Experts of a small language model: 32.9M parameters.
Below are experts of layer 3 (counted from 0) of a mixture-of-experts language model. Rows are named router (the router's row for the expert) and show model dimensions 0-127. Each number is 128 + 24 x the weight over its row's rms, rounded and kept within 0 to 255. Numbers have three digits each.
After each expert's rows: "mostly gets" lists some tokens that are sent to it at least half of the time. This comes from a sample of Wikipedia text that the model never trained on.

# expert 123
router:151101138131159137111159185159124098088144118165142117154161115176131158107176133088084105134118170141179138134146117148127123141114145120145176158099130128161150134129117162111133103143134105155112120125106125125141146127144131158119103145107130125141100098081131116134112152123143133103104117065130093107128181112151119161102128113129136109089119133101142128181127135184137088151120
mostly gets: "wi", "ni", "n", "fe", "ran", "tern"

# expert 60
router:129097146119113140145157135143134135152123103125146085150146115192147121119145090113118105169107166097135142130169127157087081121098126107113114199118114076147134145103110149124124110124141111164075127149113108129086074134160120150131097133111128149120094111127143068123133122172094100120101126118107111140099163133154137122122105121111157089104144140102148170134130138122116140128134
mostly gets: " de", " con", " re", " Re", " ex", " pro"

# expert 134
router:144103129121134126099144118140075198129152121108142112100143115172123175142125029162121173144101136110121165115126140162101128139100109081075155130140107097168138148105124136117146123146165093159096130129087125130121122106154099150130128126119097159155132127146136118135103119139160103118102099124121124120129133129153148131114142121134173138135174113109153154117121153114102141140104
mostly gets: " came", " make", " provide", "ame", "de", "me"

# expert 107
router:097125146129105138090158136126145121097110111150173110116135122171199141160145105170124137130135112110148143134138129142123136186155119100122132137131104119153177152126144126117136154165182123152128154105110160117116111121171120187142125113149121177115081107084100115146130119126146096123112101118128148141082143137174148118111077112150146111093152120111146141139122092120085125131119
mostly gets: "ge", " held", " George"

# expert 143
router:111118145109149118088132130146081172112105113182157121157156091131174140160107082130142143151144108108106156091148099132114109166133208154079130142090099099157158157101118131133143129124134128104069125147122148087108084142118127141134097113116139124114123129125133081142121102124099115114112144139114104115148151167129105170103133110121147104103143124096135133113102152115120107120127
mostly gets: " Ba", " Ho", " Car", " Har", " Sa", " San"

# expert 98
router:103120143137165121109133124188108167116103103108138112155141103166134147163192102143115112132112161125178145115151114162110079133130141122126122137099123119196155149142110127110122118147149110105120149119137135110126124135125110120103126139139118117120129095085105113145126123117154137096145128103073108123133150127135093139110057123112185080094145111127132157130112138092135089149174
mostly gets: "an", " Indian", " Democratic", "Japanese", "tan", "American"

# expert 90
router:078111125167115134082156137138103132140113088136119082116117097157142123150127131123107191134140195116123174129166105151109091146113126122091127143122088116146153143104167160128103172139140090108109150127107172084136113135158105140155113167129085108133118123136144129119102156138134115108133117103119122126082155118161113136100148124128188116106134105112123131147136150117127121182125
mostly gets: " film", " game", " team", " season", " album", " play"

# expert 7
router:135087148111176139102130156149120144158160091132128086126129154177141146183112133126113143148147101143137109097175103146118129157157112127105084140113092093122130147116135131100125122138171107155093154160123132144120106136137128134130122122114098137121099156130146117126092091149148110143115081116118135130094151168157099123110087101111108100067128123131180126149104158109152083138166
mostly gets: " Ro", " pro", " Pro", " Al", " con", " Bur"

# expert 82
router:111150141130158128121129135174149150084154074130176132103155125158129141165187100120087111149171091124112146134182117141117139156117110125124133121090120096131091148156117130121118155124155113135090128122109161118124126190141125142082121123131131135150114140105164098126126112135132068104102133095103124130123137119143083116105095093104177122082099118136146148114123122160130112133156
mostly gets: "lo", "ca", " tri", " Ro", " tr", "ο"

# expert 47
router:128139141153140141120131138147114148120098081120180100123158159123149190144154042102098174130178151117149147116166135134127100135115144135127119124105098104134114160150164119134125151134140114161100150143104105116092107135149125114106117119097126128133096141128128123146123110141077128135123127076127126146143157130156096139107111096106172099102120097118183114167102114149130165119137
mostly gets: "la", " Pla", " La", " Ja", " Da", " Lo"

# expert 96
router:122112157138162067109129119134139128123140111141142138154137129174182141170135122108120127129136168111136145121140127159112099165138180086101138116120113115114136153145102175136132150143144149123076162137089164104117124142170109133080104127088100125140111146150175115143082100172131125138125105124097127159124117166145109110120120102121138118150158130107167161123078155121151101137098
mostly gets: "R", " R", "H", "B", "Q", "J"

# expert 20
router:117111160140132099098121136119103153128112085139136117151140067170142131129128102105132139174126139102155127113149103131118103189137169113075142159099129082135153144073131153115134138140168104126094123133133139123142110129155072161143097108112122147132115140145137096186129116177140100114105109118120100168113141173127141150117142114113180103111134122105186142134122132120143131135116
mostly gets: " De", " de", " El", " Ru", " Le", " Si"

# expert 101
router:102123139139117129133110122163127150143163106121163122158177102143165138134159085121095128156141102114149158127162115144058109144082142085106155125132110087137150154128145116126125202120144115169075136125116122111125083151145107106129118157089145135122098118128151128135126136147130143117103059095127107125128145123152119118120106140087155118120103131096152120142087168136100124117106
mostly gets: " War", " ma", "gra", " Ma", " Lu", " Tra"

# expert 181
router:090081135130157103124124161143077092146140109166140090091169111163143128142128111081133133132166108127154108113186126156135103143129178143109127127121120130108116161127139135112103140126148091131106146130114180117121103137136102139130101136168112121143123129140114139106124145167111131131080134132100104146119156124166057149121148073095117113080101120122149161140113138149127093111150
mostly gets: " Cor", "or", " author", " father", " coach", " President"

# expert 76
router:126083157154177118102157145165109132149123117136139093124128132181129132141175115151101140125136157106130145095168150150087120154072193121083127177126127148156176120084115177112149138173159142102098126115101117118086143126124090151132098115152132145107104096140129105136112118101099151112109103119108126118082153130143119114125094108125109125114132130144134158145112145122125132151135
mostly gets: "ung", " water", " power", " River", " you", " commun"

# expert 83
router:122102140141137156119113124173134153133138093135127116164152120130156177166142110109161146153101196126119139107175112133098091161099128097139117118089113115143116143149123129102130135163138123122102172123109140130100103177123140173112118135114130112148089153103146135108120118089161126120065100134109078145109175152127104160140135129125196098134120102122123151112123140110126097150129
mostly gets: "ver", "ine", " \"", " over", " Street", "“"

# expert 122
router:137119154172160124092126137135138171162142102127145099105121119159170122146151126136095112131166127115139134083151104126097117147122136061122181104122117098149126148133168170106102114131183122142093129157119161130098090178139114138090078137129120130118117148096131119113125110134140148126085104102126137128084142128136155175122099138091138127120145104108163143115097118136134104135081
mostly gets: " Ra", " bo", " Bro", " Bra", " Pi", " st"

# expert 165
router:076118152120132133119135129112132164125144118187160100123147120144152111169139096146128150160136086107119123129126126156085085144100122119099105135076098111195123119092110151127120191118147135121122154138118084113139103151110096104121117126123113138100095142108142084164077144149143115089124106123127088123113177172154145133127122120102135092094147117131141127145127128120101123090135
mostly gets: " Mi", " Ju", "ju", " mi", " Bra", " Se"